{"n_layer": 11, "d_model": 96, "n_experts": 64, "experts_per_token": 2, "d_expert": 96, "d_shared_expert": 0, "activation": "bilinear", "moe_layers": [2, 3, 4, 5, 6, 7, 8, 9, 10], "router_score": "sigmoid", "normalize_top_k": true, "routed_scale": 1.0, "balance_loss": 0.00209, "balance_bias": true, "init_std_router": 0.013, "lr_router": 0.000983, "vocab_size": 16384, "norm": "rmsnorm", "norm_eps": 1e-06, "tie_embeddings": false, "optimizer": "soap_variant", "lr": 0.0104, "beta1": 0.95, "beta2": 0.99, "batch_tokens": 131072, "seq_len": 1024, "train_tokens": 431600000, "steps": 3293, "dataset": "wikipedia_en"}
Below are experts of layer 5 (counted from 0) of a mixture-of-experts language model. Rows are named router (the router's row for the expert), down (a neuron's output weights, with its number) and show model dimensions 0-95. Each number is 500 + 40 x the weight over its row's rms, rounded and kept within 0 to 999. Numbers have three digits each.
After each expert's rows: a language model's description of what the expert responds to. This comes from a sample of Wikipedia text that the model never trained on.

# expert 53
router:511494531569527449503527428465497534500453494482471513510522531529481527495514481517536443623555498458518446519541542545497501473552472547470408508480503464467451547527474511525463440563549564445502544536463534487583581517486476449442474581491476484504511546546509525495467506414516479545
down0:526537524526394514513517502511588501499582441556482439484512592435560485466524463467465544563458473481474462411479513458457558521492523504510496490452421463436531538489513521498475473505458437522545464562481548487489537549528481533459534442506482534514508445501469515507460503439567515501
down1:475588455520473481534453464505527530526485459509436506465542473499498506537452430560395516513489628589552472425518453498547470526517496486535559479486525485503538489522502527513513525462486489529460427529524545531514507474520492535561582543441465494452502540497428477554492492474520534451
down2:560534497493450516487520445439391509490493553500536487478485491487463467561606494531521497494503466484558443541477496479541567557468547498533446485525454461494503455490439428516478524562521520431483612505449520545536536435511498435456473502519456472492459504526530526497441474462554512463
down3:475559471497573548449571502482453495478445481530484577467482560474514491503550489502467521503445505433544452408479457486494509474442489492610542498436470524420497513510444407480536452524476519520520459574454498515511501500464517532493471492485490520466556420511521540482461462532460507575
down4:556509479486471464457551538472561458525569528491506465494520478514419525532445515477470521552514546465500552450439503520463487436506498467529504523490482448516536528538479518478523423530427449540496565522587510580473466542512512511385446512489517554430604505498447479495510524529540500493
Personal and place names. Common first names and country, state and city names in prose and tables: John, William, France, England, York, Vienna.

# expert 62
router:562474521441499486560467504449453529514467503486456514479448512502531564520541390522539459554457512476468485507555526490475550513490504594504461545540457493560547520479515570460567430465539470448511486561420504482563502519489488472493522532512483473565504523508505541533387463545492556491
down0:526491499560455507504472507469527476473539486399503499462554452541567561490425460514596500558479562504469518508447462538510482507531510576469525489500507487528481488507487481512462486483436423537473483533517553348464466507550459535475526528494461542511532488444463485529434542462556506507
down1:495451533567538489472463535477455548446460511454568469529545545476506530433460482557461503567503437457523569576503558504493463563507482599433505523528544467496492503494463461491537475504567427472536489543510557469482575503470448519492434496493484495500504483515443502431452480431545474517
down2:479553493526540482547435488512531551470531564495493539483529496512440471543494549447524484509471584555477514555505475500464481483492486530562535483461498513496461440613512559495406436544521447479538498518497487441479504433437455491552492441487466524505463534446544524557531482444461487593
down3:474444525548515526514502495506579503466522546425534500500461465492517516446547527505455529484518535519447534458547412562493496534506507537518531424458454540479458377515453505504512554467514477464540542456502468550475499499524511401487475472535494422494568442477485518522502481532395528543
down4:486525437540481523479482480552518504477509530491480475567513523526405542447514499580496574474457562524497541484478594527474521465502517510515496438466488501509482516499493515449587482510483466534431449494554488528513478555524506535411428501450478468371552508547474540511517565523450509462
Acronym capital letters. Capital letters beginning or forming acronyms and codes, often after a parenthesis, quote or pipe, such as UK, CR, SRBS, ISR, CA.

# expert 42
router:560489502484520532557477455467433508519512494524516558531467492562519470517588516495550513548521515479458469445512481565514483534523416540528496475486497419503476499563529583554468519508547483464538521489423497391573498489512478484582516540475454472547550509489520560530398516499523534516
down0:530510560464541528492471520439569483481518528484423566409515444427445509472482493526534485510525501546537527518534522541465484550510495548480556496513537592480458486508422489519454491479549482504498458491445475534456492520449519456566463545536463460494587557468608525527487513488492508577
down1:581530437500477551554498500472404506477477446558503572502490492476428497559532523423488458525477541472523491519540553535467467539453457534524454531474513518548464469490517469539519473430473510582529509580509488516549503490475541558482584566483489481512414463519461438535497494428481507498
down2:640491560534511487535563516551482497498565489560484476576491466503547487526529450508529446468514471529472574475466531553492498534448598514456505519522517473425497483484544512488483587519433460517514487532490535501485560469505509532487513482490471436401503452448471534547530510460494453475
down3:489481472491516529477496498559606505495461452526586476488430476536495456539472459537455477492525456437553556547466527485473465480508532492466548458507565516469473491448511549513562524541509484557490533517519501496564482473529479522473427529603461460527590456569491478477483460554545455434
down4:576501501476537529555515557502472594545534530476523508469512471448490482447458497508461514497462547499523431542546508493534514546475598585589555574508574500511490479459549490515470493442513553457551494452541450575507522485450525429485473512516427517543536512466502497503479495450534451521
Zeros and table rules. The digit 0 inside years and round numbers, like 2|0|23, 2|0 societies, plus markdown table divider rows and million, billion.

# expert 22
router:583460475545536502568462478473545557513487502458416509497524477488497571504480482548465487544483444453417487517624492518562587499588445565505533495508509490523490513528496575493505482536489521506468522535433460453644500510521492535488459501515466502523519506538510512507495488498529505496
down23:466529584557512435506497466490452478538436542527477549475472480518498481496519455503422443501499478532529582456554499530465543543471523419521620554498508446568458474532546484482473511565472499526452449459502493573521460509530525524562560485444521491483477469523571558527492483504460538498
down24:490512564545471486545479441534486499512470538512437474475496538495498448496513482546542509571533429486551511538540486447551448521472428499513505457547525426498476484515487462560473563446555522540444433494534501497532485571515450462581478466445534523583433504533489532589494448486561479512
down25:502482473523506527539503480528510494514539478546498492478492480469516416595482437452472511452467451495517513398475449471448548467496564496512522510529546508521572547458537425537505472462507432485513563454509444563434490569457471581520485545477503434520550472544538530495536442564456487509
down26:545527510497462471497453546541489487481550524527479482486518377470461541520529516512457511452578525567455552484492492472500496441468490497506455462498495517511440507494543531512556628484544514502457495475486482417399497515389458478492448512499518538474461489526469425546448466496493466465
down27:498451412527505507473471499454537522467474577494548417510474446562531544474439475517484579509526553545550520490491429489522460531489501531455575489504560541515493479516473513604463526496493502476455524516456562541502488452445516454490406433507522501468495507457449487441467503451509515581
Name-final syllables. Final vowel pieces of foreign personal and place names, such as Sandra, Arantxa, Fremantle, usually before a comma or parenthesis.

# expert 47
router:538479527443477548512481454431503539499577440498438538517412526481538565478506451493496422575480519411465503497509518507491551494548469537520504525504516440553535540484483577578536499504494500436506482469432463429541464477515478535504506499473422446500516502514590481517487540529545564516
down0:550536460421538410486437487498516485529539487518488517565447441558521508536536513497507531514546570541505559503527495558491463476535472479505435446462537511482499545515513530419551557479518521561494586511503519506463544455483506518470547452603463535466522500532583505510433481424503532477
down1:532518589464482567547511488530484456530496597472423510465534485514495454539435552413463558488500545532470510495519543468443590466508465507554508524520515475540464460559543538473547462491503497566394556480483453476488490498485515464463486510501481526472520472515452490519423516417505551488
down2:526509551541519442474539529511450533476463521500494535552502495410481501518529461523500480445527527459535464505519604553584481540514529500497509535499501386567500554508522494480516510463418431487559505461524474472490535512557504540503568569498511514478533591548468496522546451560450503443
down3:523496534536487560488489485569572520505462574519488542560491524484533534461512504462532429455507545513513559561520570490492438563468450455410522468517494408450525503467547538498444463497433479489502528504486450564576443505485512495521563526470521530467458441573539534511478464506504467550
down4:553514442461460553484555483479504546527526452521533536504447511497521505473488528604462483536488526531495446475477494447515577458474553500505469449516489496495482495465523531547515547532532579493583533476449444494556530474541491450520539500448544478469465527414575424506534524600563535476
Possessives and sports stats. Possessive 's after names and organizations, plus sports and statistics words like League, Cup, season, matches, innings, average, %.

# expert 39
router:561516489509477508571474504468497525486506523482507512479443524509509489493615420541470472536551515508506531529551470496483501463493479469536480475498516472509511500581461554535509522440531533435502512522468495437587567564457463545473567544481496505506504548516633499483427535543580541456
down0:502547473488498479542478463555514468491481477532539480506509509495425492540509444450567505532509500522583522511445517540508386501448528418464442534538474519509560479475531558443462467556390491477460498461529504544517530547500517531475474458516529479477518526520529577446568497516583548441
down1:455524452420463516521524498467540600493565497465453515371468469535551522443562457508564516457553458478474523511457549530468526468518501525519439554491493496574479490439538520495447540480545569491470535515496500505524487457475454473497448593567501485507496490483498453458461561496489513471
down2:491415480479516476550508471502509500533490519505502486505467464545495487518600591496486476470523491476495484517517555594506539488520484449524525523492547517517458480559386482514447487377446583492566479542489457565514531510471474505477463508542522510559508493433508470505414503535539472433
down3:462507495549522534542537499455539493448561484489463521478452514537497594538459512500519515540512522488470503498448479509399530514478443507534509473537502476507485502467500572496507431509385576566609491500445514466437496482461508475448515473511478506436546511515525467497564499606437497477
down4:568413520471544518544483462518494540524485490558515434484468454595459486484409525482461536463509498560520544476556513467414463502599507523505477444492506520517472440563509513459472556500530567460455566506534445474455511479463430565450471491513509539483444485501455489475506483524537469517
Leading digits 1 and 2. The first digit of a number, usually 1 or 2, opening years like 1884 and 2009, scores and table statistics.

# expert 33
router:481478563523520481501491522418547527453530490525499540462521562452524562491577436530516502558465468489405496508601453530581507503510463526507463502491515476500548495520467512570548511477546486466522539458506522435596549525561449467500519536446446467523477562502551544491467470489559529531
down0:481504446532480491455541533455439504528502575500486448483490447491568515521476479514440509486497510489468543463479444476497476423418518579492459576490501506511572530511445412480516521469390521526469488508512594469471572492535545480544501513419490586530509467497474463504477441497525475490
down1:494596487546499504510497506483403524507487436448519424505451485532529491551491576484533493454492442469478479525541454507518426479433478439619509492409520493439525487499549517513433495559534500473545455536546474571539543482485469512484499499544508468534492426488499519556513494506475435514
down2:593464520538441482578514480401472533492523508516466514510489504421534450521468570495492524476428495521460517520543545505496527394467538495486466473533453544566544464466435527427552540465451490505485455571486489435483478534559509486452531505480482460540465467512481561453488464483467465461
down3:486466591497477425489526456465525569457512572464566561548473416490448550535418547570518540493518532511519543552495469498595439436443560524501479497489487511460478491469527517520518477492558475490485541514532518530468490542418426445574478478480482451498507499498463520470527530516519485505
down4:524500488483460518492532481518480458478517490441508539522496527487547448623455507533539427476536570532485519487457495553481477505570516490483481428526460485495465476545457520417498492492507481502454525540490452433462561490564514551536461518519491525501439566454493599543551592502440531554
Line-start list markers. Dashes, table bars, bullets and === heading marks at the start of a line in lists, infoboxes, tables and section titles.

# expert 27
router:565467512571482436592476513471543543509459455452474557551527514529447585461483486480478477565491450484507490480514561574477528511521469578506494471512518437587509499540495522514479490489481470419477517513382467476548518558497465540473541542435471455503554492554502543461497522517525498509
down23:494530488511495527504465500480490474538535511487435511455550457523522494490612478443527464439463509517489566451504485536538489485480522486426451438461471586461502541454569499568475431511522454470483562581466495498486514538514444501438462582527495543540532496531509436500456597469472516538
down24:405538520484468454496467442528502465546465453558519520493514539546476486511566475475522497543437508424461531529523493556442528505499529426523469493483487484479509462566520533411490606414520516504534497508502396470487480524472519496512541470505505440539529488529524457516529424506399469492
down25:476518498473555503452476433480581540549558430512418487493486446483436516427532507402419478491547485459471530456560453569512565471537548449495489470516474542513502544476469499578481585527500504503475492515514485455499489502571475525450506487412479494538547509515494473480496423498493530484
down26:497511470448436452512516519506579570518440441479466487534508465541454468493559529436433538472480572508469467473530501477521480547484561547615501482516486439474539519586545548470528523506502488474422445491435475522507472520507519541568527495430455445499500454533460444498520467456476500528
down27:505504487553506464558536490520531450517452478550531489504489450530465502497562482445417483506495522554468481434568495585490567509521543414501526507548404517476435459540483490540523462550496545497502476510445495430429475495446546534509464478441525456507569456504511470454505543519464539584
Surname endings. Final pieces of personal names, mostly surnames, such as -ley, -ton, -son, -mann, -stein, -er, -ey, in cast lists and biographies.

# expert 7
router:611505481473557553544538534436532536529508458460425555494467478468465531533568404504492511541503515456437402478545496510506509497523431513492481507514530461489477571517475584526548476490549522487502505479472480451569527487496502508504499590520475501573488529501534508460510567506535566554
down0:426514490534494460510444429523507468497447544478499494411490439535513451540545521464531544504425495534525563437472489563509590437507518463527562481452497458612544485495447487520483467536470545506562524479454507508432519542500508493448468469501567507495542548493545471499501447504481440454
down1:427456523494467554483432512509489504480560509426474434495541446515486509485487507483539444576479619492488541500509393578483429499502533525559540476498505521450506500518469543521466507518431543536444535530477510522433409528475512484527425543521515523508519544497521531531519486500444557468
down2:566550450524501453550498508506510522521532510492509480394457491447490485432545507405447516509525522468506566498512509538481509497479542474498544465506441493488474493468513548518531432475537516527536481558607519519503416431546564495480497450472517384525481475555446450479473488502477436522
down3:533496563405522458490483494500576510537474439549481443484466554480492448512439476518492438511475510544509443517483482552451465440499440462443490493501531452480524507535460520469477480494527510518452464549487516557538553499417430554571461420481588486481489514480449500458555531492569488552
down4:549468519502484455531490505432442519525498523533474542455482540472533456562573455434520576376526464516539489504537548478477430546529371490462461478489462473523508459510492504532496433487553521524529538499509522456461522499592507488504474472507458467442505469474551545498471537474442511459
Short capital-letter prefixes. Short word-initial fragments and abbreviations, often capitalized, such as c. before years, St, No, Dr, Jr, plus foreign articles de, die.

# expert 57
router:529503555522471459513489479509529572506482483480513587478437499464508548469536418485544483571459503452463537506550455530502554531508421540471530434517551484534503547576489533557498451502530484433460513475489459462586509559508523525526545602497477494575482549467525501497457436526546474481
down0:442468562509438530465530539516501510487485452507502500502529509401467512521562554525508450403557555505453490547500524451463532511427542486508493469547529499515510408533438527471523512550471469579500500494485504494466520504524542511488456465502421481550582457411524515514422517541568483473
down1:447505491496537482511512477481501451492577475491523454488476477474485454519462505546497505542548458475503508531487606559445434486426476424437472525469525449539481523483494458526517452512461492437439495438547522576544481485481494580488441505525529467518518497466560428517445506560409494425
down2:447455480550424487503490493519480488540462465518463467477468478526481498551558508493540491550556476529433447520492544425493425543435549500512496489470602466488466555566473497493515566522506517524517514459474507452484511452525456477535487528604538498504410418434520448458504486479465451553
down3:533556547506576511496466553505478456587522598491443494492458525430503492552472562493504497436460511499441501540496446388485537510441553504505496583516497540518593481541511486467467475579516456522495505493555526516440534542477494507521503528486499485540499503491513565552541520539444517439
down4:493516482474614498511536443487533491535447478446452472395426418580591494486512558498509466515518443537524507469550496494491501495542414460510523494543508455537488555470444501579457493546533515545503460520441538540515498524474508480557510494555537467512457497468516537528569471477459520495
Foreign-name syllables. Vowel-led syllable pieces inside foreign names and words after a capital consonant, like Me-iss-en, N-ure-mberg, Sa-it-ama, Carr-aro.

# expert 31
router:542463494582505509571508512472500496469495458429472560479525488508533525499529428513507377540508458471436502491532520496534504464446451537456528483471508426560497541559413555515473520543559534441504523493481509460560528522551499533526511568516462502578521573467524491536487533516579524514
down0:544481475499549485432535602480535501530484444513516515489465475508434490435492566478495448546485471502519543529498480476486493466495537447461589436522430543499569466486525534561456450544458516484442539447457443504485454586452508544486490441485467505465539528497528485473505488545424567558
down1:527600499522516485491480478518506524485460437526446448498515440546543531540530453490458468494554509527552517475598491533510460531472490565526511493486499456490520468541499504485471522440604518499412458562549486483452477390473516444539459543493461472459458535497459472487545520528503593539
down2:507577513467505512434463578578526555498541449472493533453454514570478480481544514492540541547511498441512491469560433479482498451434529522496496475514497476545568607527425478572492483514537467553538534476545556490536505533553506534531466482518576495527509508420462487586502502503499528484
down3:567500481407483478489551465448458510500416503477508501454532498458488472491435522561564493522487530470481485575466456548469507471523522524477488508519484513452484555433515460512507506507551455478494559507474473634593528448511527505444602508537547508514494521525445492424474523476484506554
down4:513471467526471513555494504491494542554495454511534515500509475418503472461497451508556531463435586449514511435549478508502481474511503559544585509459489510573445475515502471506528447480462543591599471488476567507468493496441459473479448480497472461541522514416474462425457412533484500484
Mid-word syllable pieces. Short vowel-heavy word pieces in the middle of names and foreign words, such as is, an, am, us in Artemisia, Hariharan, Natal.

# expert 46
router:568480460527481523590473499470518521479458478458484548495514553519497569500546461513459508490482535453454463508524533528507550538545502503511445483579487497477529623557430554537579489498505542466529521475484459444534509467541502454507533508526484465467430541497596454525431474542576465500
down0:452449502525529447459510505514525542457493468514494512483564499542433546503400558522553449570515495460548459479460518541478543454495501601487450503533476467478496474509499523424458455518498457630525547534506513535519527524479515495475499537516493401507537496426482562527474571492482533517
down1:526521501536519547497484470355503471499491517476489515459464509520554554550514586583484468463510538509540475521515497545537612423514536468511489470456458516442518511505462531444529481431484569492563528543509459534541530503522517451509515466528500514512518546483531523470517407550484505421
down2:594567551502462495488521499514473498495507498494448447455517519472491500516482511517430526434476565535505448517483527470496519499547512604494501523456510500509470522530515540527489544475541484510496542466608482393526545501531617476518519497464488548473463476486520493464353525501460527501
down3:518480458504552543429539558507554540531604537456495493482485511504503444433486524500496502511618595492493560515536520459501516496517490537527501474485443563555539540577525517476476503482562512476490526461470522544452466511528594518570479501519540506463427468464458514459559506542450520483
down4:494568561514481506478565485500548528480463452478483556519561523507419503503534439548555539494586540484513487453428544495524501529477425512450432529470533437444517513519475473502491519519507520544445463486435501561524584415493458499486481545453486484547513478436496557539458458485507563453
Articles and headings. Indefinite articles and determiners like a, an, his, this, plus == and === section heading markers at line starts.

# expert 16
router:563481515514462511539535532470505543478459481518479502518500485446568504466611450477492458538525513484417466472524485515485522486459463602473456519499547484536478529551443570571491511494513583412464479463452507441511495489511522416510488538465435496496508527436471548467398502510504502458
down0:530523450478512504562462463466440550515534497444514569423532521491564554452479490554471469538476541502578519498470459463494482533523467438476504505526558488457531511507431451542483544560473552479535431520551561451513448552520529568511595500441487512509472473512475472494397488527486491543
down1:455526494475504545496563515492496466573492467510542552441458441475455493484557448521513520537479507582465503490545439425462461469505509424580481443505483437481588508493528500573459510418448527488494546449535448566514512418433541495516479467515503500466531471519461560514546475513508518467
down2:536538489518467407473520462442512503467487422469513577487503522462485429534537507455526503507554544537460501465528522443445471489511506412559495431482503560492479555510518478557461579559500453484518480459517523569486490503510501489500558557507513536409494566433492540451528530536494585508
down3:552468552499524520504493493447514473466497476461501517450477497467484503528521481586524463505445524577528482533430547603487477457562483510511484551496493424471502454522459517391503492426456466527405529517457527513503519555465521494459525459464544471605558494494475475490543536554530555488
down4:493446501467511503505431558478463440572459483578511591577499497440483564531419480527526495473472454508486483505559500447532535477476493508455414508475509473529542502479514567474465502554545500433511487516426480513501507537502539495526535439514524546543437503499554583511570434506441485490
Leading digits, As/When. Leading digits of years, dates and numbers such as 2 in 2011 or 3 in 340, plus clause-opening As and When.

# expert 19
router:555519476526537489533461416443490522471459482518427504489491510503566535488533457504506501540471546423489480526563502521532530534493439530521477540499501447569497509554469537594540544463502555477509540577470502454536532504549525502580500585478432447608517472508511519479426483490545496521
down0:504514545514499484542459507479559512497501524513521456551437487492520550420456535470498506486534401524525527487491489529477523565585514509440543573443553537487506481530499546493523474544499468500505475608552494507563485592495473485487492404532487558438507550508471461500478446564478569551
down1:430473464459542491526472458557545459511508526526534532439527555469552543535449521537507483562500524508533396498497538446502512580500496508486564521540536553579558425526496523621531442500516517520497467496516575552533504497486523509458519479438489480494540536557577506496526548520483468525
down2:535469477493426535504448534481540521448467511526512486548515498421488477513450550558501543525488465484534478497491489532463571452579485561470414538542507498464474576504501506507480585536558494474517514470389502523458492396466493474494535506544553493442490529502526376511475500496520505496
down3:526536527468465558414500581453478529603500536548511481471461515494536583488477516538489519473517481520517484446489495554487525487441489523457473489479537478532565458521530459491418500498498436472517497458503541438433444500471541459454485492519468541457578460455437524461453565550484449429
down4:478478493551496523544517514583501520456490490529544490443506531472545502487537561465547473449450455554510535474566552502520566481600546566476466516493429511516474463500436550454530491520559488433508516522508548514438532555543483476487512529445490516422464464484532412514557458488511484588
Infobox field colons. Colons ending infobox field labels like Complement:, Parent range:, Website:, plus linking words such as as, being, is.

# expert 20
router:580468548538532490563395437490511550487462474448475534519541484508518543457533443528534531551534493439474469496567503499503503533484460526519485534496549421494443518498471516505558498530511471464558508476417481454579513543519456545510538579526472507529526585526575526491476505579532538489
down0:482527477455544448515497471554527501484455484471470533516479496554496484492455468520546554550461425497584494532523537468426474494458539470541487448447543380537558534515454503513452527493460508515530575450490556543482488543578506561425497494526455502421489483518536489550444484484461471442
down1:537500508474525517469499471471457515515496509520581529477446470526459515490473444547507457476491492475515543477552518492502503518460432518521571525549549538506502627442452425473570448508476570569506497482542534492505458477446465547462487506543519467568540447524551424509448457588455516528
down2:576505504492491472492523532503516500593473563548582475462489522402510463498555528513485494503583540545520545499483524557445554489553511500493532504521508500493539465491501520460426536442504505398512512467456538527503445444508606534524513568421512551461484497516490476566531477525477480447
down3:539522503464505470544500459421475478531472504458446532516489468448507476513530475540557507480504473431568485491576476431424488594492395415511556507516473475441506463505470460524480469499490444537525491502599517570561505517522557512440525489462433473545490498532550481468462520508523499539
down4:502451531571474521541547578501456535496495544533424444444502527495529431489562510528515468456527550435457541489388479501525506474529558493499465505544524509502440557448500510525485502463544557530484451470521443450529519490509498505524548610513521538497495517472462544495504569513549519403
Foreign word endings. Consonant-heavy middle or final pieces of foreign names and words, especially Slavic, Germanic and Nordic ones, such as -sk, -č, -berg, -sson.

# expert 45
router:544518522541563555538504486514458567522440509494456554548476496513536526506569455495501430540454534519479457506577494517547506552515435583522487429525564471560580501525492536527545489543522546456516498491440467433543538550518505456501517599519485485556538544493546528534467537500531515555
down0:557444538480458524541493465484467440545558510495422497509475488528547527503537524495563509498435460544575482525403546422469478443484454496549527538547505507465473477545482488455534427545464490479484569451487488531468497537534509558545518557558470499448450443482533506541514462556553563467
down1:495527504430495506558535510507539474515499407424538517491491468451441522571405476538483483528517498545516470549519539530552456509477501597522575536467441515457540446486530523475499562421503549471563482527492448519472522512471545513492456502504555491559506579532455528458477452528498433529
down2:458531515540503453516560465491509488533423485481499484558486527468478439480566530416434515590410460507501493537511588529477532485431520482517510533544447490455483464537538485492459546514450521567498403486468482486551551488539488493526547478457532451527526443519500498470513528551419566495
down3:471550547466501531432467524517481493503482535492546542511521469464489441532506546467477491433530543549378487562526466502496534535505494503530486549566521561470518482466561448509467467510444430452570471447473581449490466487519505517471479570570466532525523437460577519513500435511538454525
down4:513550511514511460531454463482474421516438522445467472460424599480502396504468520461463501528501454514476480501486480523491487563511572433475554494530567474489495492564495426536476500514530515482536539531533454451599487475513572471479584495498497556539460504496487439463500481441555504516
Latinate word-start pieces. Prefix and early stem pieces of Latinate words, such as con, ex, trans, qu, public, as in irre-con-cilable, Ex-port, symp-ath-ies.

# expert 61
router:534488506521459527501478489432454551448503518523484541527504490516487531463553413450543504533502480393490450482564461502585492531496427525531455530487491502535527519515475535546541446510523582482472538522445499419550528539460473487514499517556452501516475538454558482501444539529610574495
down0:610494471543543512443498508431504537468561535511525509541470511483413490482515506508458518409461469457544485537454437619536501564466463515456504560473538559538513449524535492477534483453501475515506491485468470466511444542537465522446522502456475593470526525472468514475538469559495449518
down1:565482446432485431475474466512500514443481451442560510410518475506546529525488553545477536468513514474551513472499530498469491471514555583491467448438492519473527488446548600527506522516558533542494466448479505472570526466499439501447388527503537530549465460494472524542429506500538479475
down2:520497510413468524584495545487501512496482512459409461509527560531478457468542444520478515561497536532481506471503514532489477569427476513509569612489579515467446461540494519503434458476437452468470485559520483455511542510562500469530534456457512463506528392519518521488423500522518485505
down3:515442551456523523539546546419523444427573536535494480563448445559502434507505524479537571519494551546514461501440456525570492495463522510535519441458496527510514512457474529517533491465394475578469492538537505528474531476440492450572466424505485458559472492532484531514528499488551503519
down4:490563513468480522524511488506459486495452525554491485458513507512526559527447512508478523547483528512557560449564465510497404499436530458591445551503464436562493479522503565525502452516517427495460577503502533432561439427501524464494444531527450502499496534483473443544444445521419512482
Infobox field labels. Field-label words in infoboxes and section headers, such as Location, Born, Coordinates, Preceded, Personal, plus the invisible BOM character.

# expert 38
router:543545491576546513531397411408488529487482515511519566503441488468504501550555476542482480539479511484451437478496539440584535459509443505487507464532511511504451482524441557495516478455522550430516493489404518438588523511485469524531469528521486444539483548466540447510465470493519497501
down2:457521573500491493480494487488455450522574448544463510465465457488438500492567551516540520485480547592522455464517476466493513529582499524467531484524470522556522518520485425450501462479453602526445482480497551479567537565562600564479486494460491467490545514505488510537516568509549497439
down3:489512530532519518471451564468566534470518525503515511508484473587531561450460596521490553532503487480468538517544527469510446526508537541545488542432530452507442452595484502550471498481493514486477521561466497482469467522515489586540532450577479534481490511471412463563431433503544448534
down4:540479492529486512527477458421504524477505444488435477526482493557438487532439497559524562510477504483549495470420491486539584501560537533485512477468578493543392482471503509530551497421506519524520501545528509477494453421498466499496472515510546527540399509531489503442559526490586472575
down5:463508497517563530485526534453597417498465519431528510494495489489467487491537443409494494494543552465514476545502481520577456523466535529523499489503442465489490504460493468515516470479568511457480542516520449372547487485457525467460501485528525487397535530413430493472443470465492558473
down6:476469474434490543565489447410543530542420461494559490536536455485491561532549530458518525504526492505550500546450590495475488489431529503438493548502493509487566519497444521439507523487460538499504466491472501445541569526558394514497502462501521488509494487470441483550561453407514543490
Place and time prepositions. Prepositions of location or time, mostly "in", "at", "on", "from" and "during", introducing places, institutions or periods.

# expert 3
router:564500540536511517589460502427474537495457487494485561487515504440516487480584463536519480507461536463452506549523437495514473489477454580513498514488554394537523555480480542549537452526501527494481512493475422408546532469548443469520487568468498501520470552503582522536491521538545570531
down0:482440489478483498488411512503569516521434399589480487459504470546532476506442435506512582509510522485490564462544451458448555510535526510455549502552494512565452456547484541489529494472505522565525478506480505430458480472446467524514476416491543537514562423523472513446451535525511491481
down1:526470469514485417526448502454481473551544419556602440514534562507492490492535536507495530569488592514513452507514485544467545540544527516440466484527509503539556534493470432531507445501524487513423529569510527513470558555505460537477485565465535538435470540509495454577506465470483480550
down2:559503513529530507493537512479412514471528464513528563541429519507492442450458535496500533498642542451532500498461447530490442496517495464444433510526470464451534433557513510488502496533509543500531465466497449453516496479535591527546567503522510571522581506448498581484545469524484483488
down3:560516509472480541582472496495428511527555404517514482528446445462492496518436511431529466465549444432484459588548508539468511558443490480451534553530511501484506495460488490471470526458547480580506384490490482509547451508515499539555540482499522446512474499425453454496539487474494502452
down4:585519452495523576447522520488473478460534525509524536532485489541451532443420469483440555499487579444432522443509464457499531497492570491489527489468526513477507505478514491498455560467508469545471504440526440484440487525576514475566513517505401457465554467400533467467516523535467558476
Mid-word consonant pieces. Short inner fragments of common words, usually before a suffix like -ed, -ation, -ing: iniqu-it-ous, necess-it-ate, fix-ture, morph-og-enesis.

# expert 12
router:542466498493492528507474486464519587497518524522506539488464512488522608518512478479497482522559452470441471457534570507534547485473451540543475522526539492567523532537478597535492440473486534392501558492428493478578494524430461554476475557465494508513550510529539567515482530508588499547
down0:505534509477539523462493390426539463509383534486551471591469571504498470520521550460483483497504477461501518489488439544500496480485534443482475526507476422515550508527486457480515515497483603463510414506486535532489548487458484468480535498497516493478473552487448503421534470471380510510
down1:536505565442498462507430439439498467461531539484524481507499460505405491544473522519473537540500453439475437576416508535456499475515482495549519536488525510502559501516475489483511593486484514561430443493554519503505488544493545538486523446524541434559549416566504534427493466504552474484
down2:499464512503501477373574475560496492487511525526458564512452555485563485509435537542489460483534487463531452464482472558530584551535532530491577518494559468563510474509481465523460470534525526441508507470467448579492482464518506497543494453457502480442567488514530567519536563453542539555
down3:467456508463536468489537511493448510506537486477535491384437408465539495479522463488473435583540482495481541455435527470540474495564462474449530513552562465525516473466533523551559512507523498504569483455446526473468476529490524459485489461532492563510447565531503500526564458459414435457
down4:548423531561523497440499486446501519496501551519425488540466477517473541557414544418503507553475502481503497540515470533508470536557445445512542513452565453545523501537438537469399448526472502489520458520442482447453514585500472498505461452517426522483479512426515486551496501553527457507
Institution/place name heads. Final words of multiword proper names, like Road, Street, Park, School, University, Town, Lightning, in names such as Hatherley Road or Cape Town.

# expert 54
router:527498555476522556523505425424500511510508537485526497466420521491515575481513478544482408496491509493556483503495467503481582461520388521485462536474472443488540545523486509477505510512585587477539559481457411470570555532505467519523510550477446491554533543490522565488479454536506549516
down0:438460534412527518535494514495484612481565529544491482456494455485549452522519408465527557550469520550488470558559577560485504519412535499441493561479466544493542467495509479476488474515527515538540459469514579511475489470483483441496495449493537477567482465573505477433452529516503502499
down1:541526512513451509532560463462512461502520509491543461534454426590518567565521548456482458520511520547488557543419506447453480537532474529510436525549481507455543556544510470503521491565430401532555477477485475471455511516536444474523533467528547514520550536503515457562485444505565515555
down2:502549481503447520538453498524480490503489416511480557459541472504484522571567465378563515545489562488461547443564481517479457554520511545474508489449538483506494505481548479497545505525527477524474548491472571503515551566515441539506516446529472502497544508463528506619460560485530540419
down3:531513495449535512494477492493592429502396518432439487547514513450508528548514469561454493513549496515570537505406487558535509473545517585495494461464459540521487527450498509570475537534445559495498486472475498486530452486516541556483548551505485570415567508446486441517479469495516522501
down4:506510490433549516512575475516487423483497460512456493400500509517593439469467488455592488533563474432546513535539515529542476489470541478533463462530506444446490480472469482497546527529543437470543481507527464580532483518488491521519490461497451445530508454625471513493573499519480464480
Determiners before nouns. The word the, and other determiners such as its, their, this, usually after prepositions like of, in, to.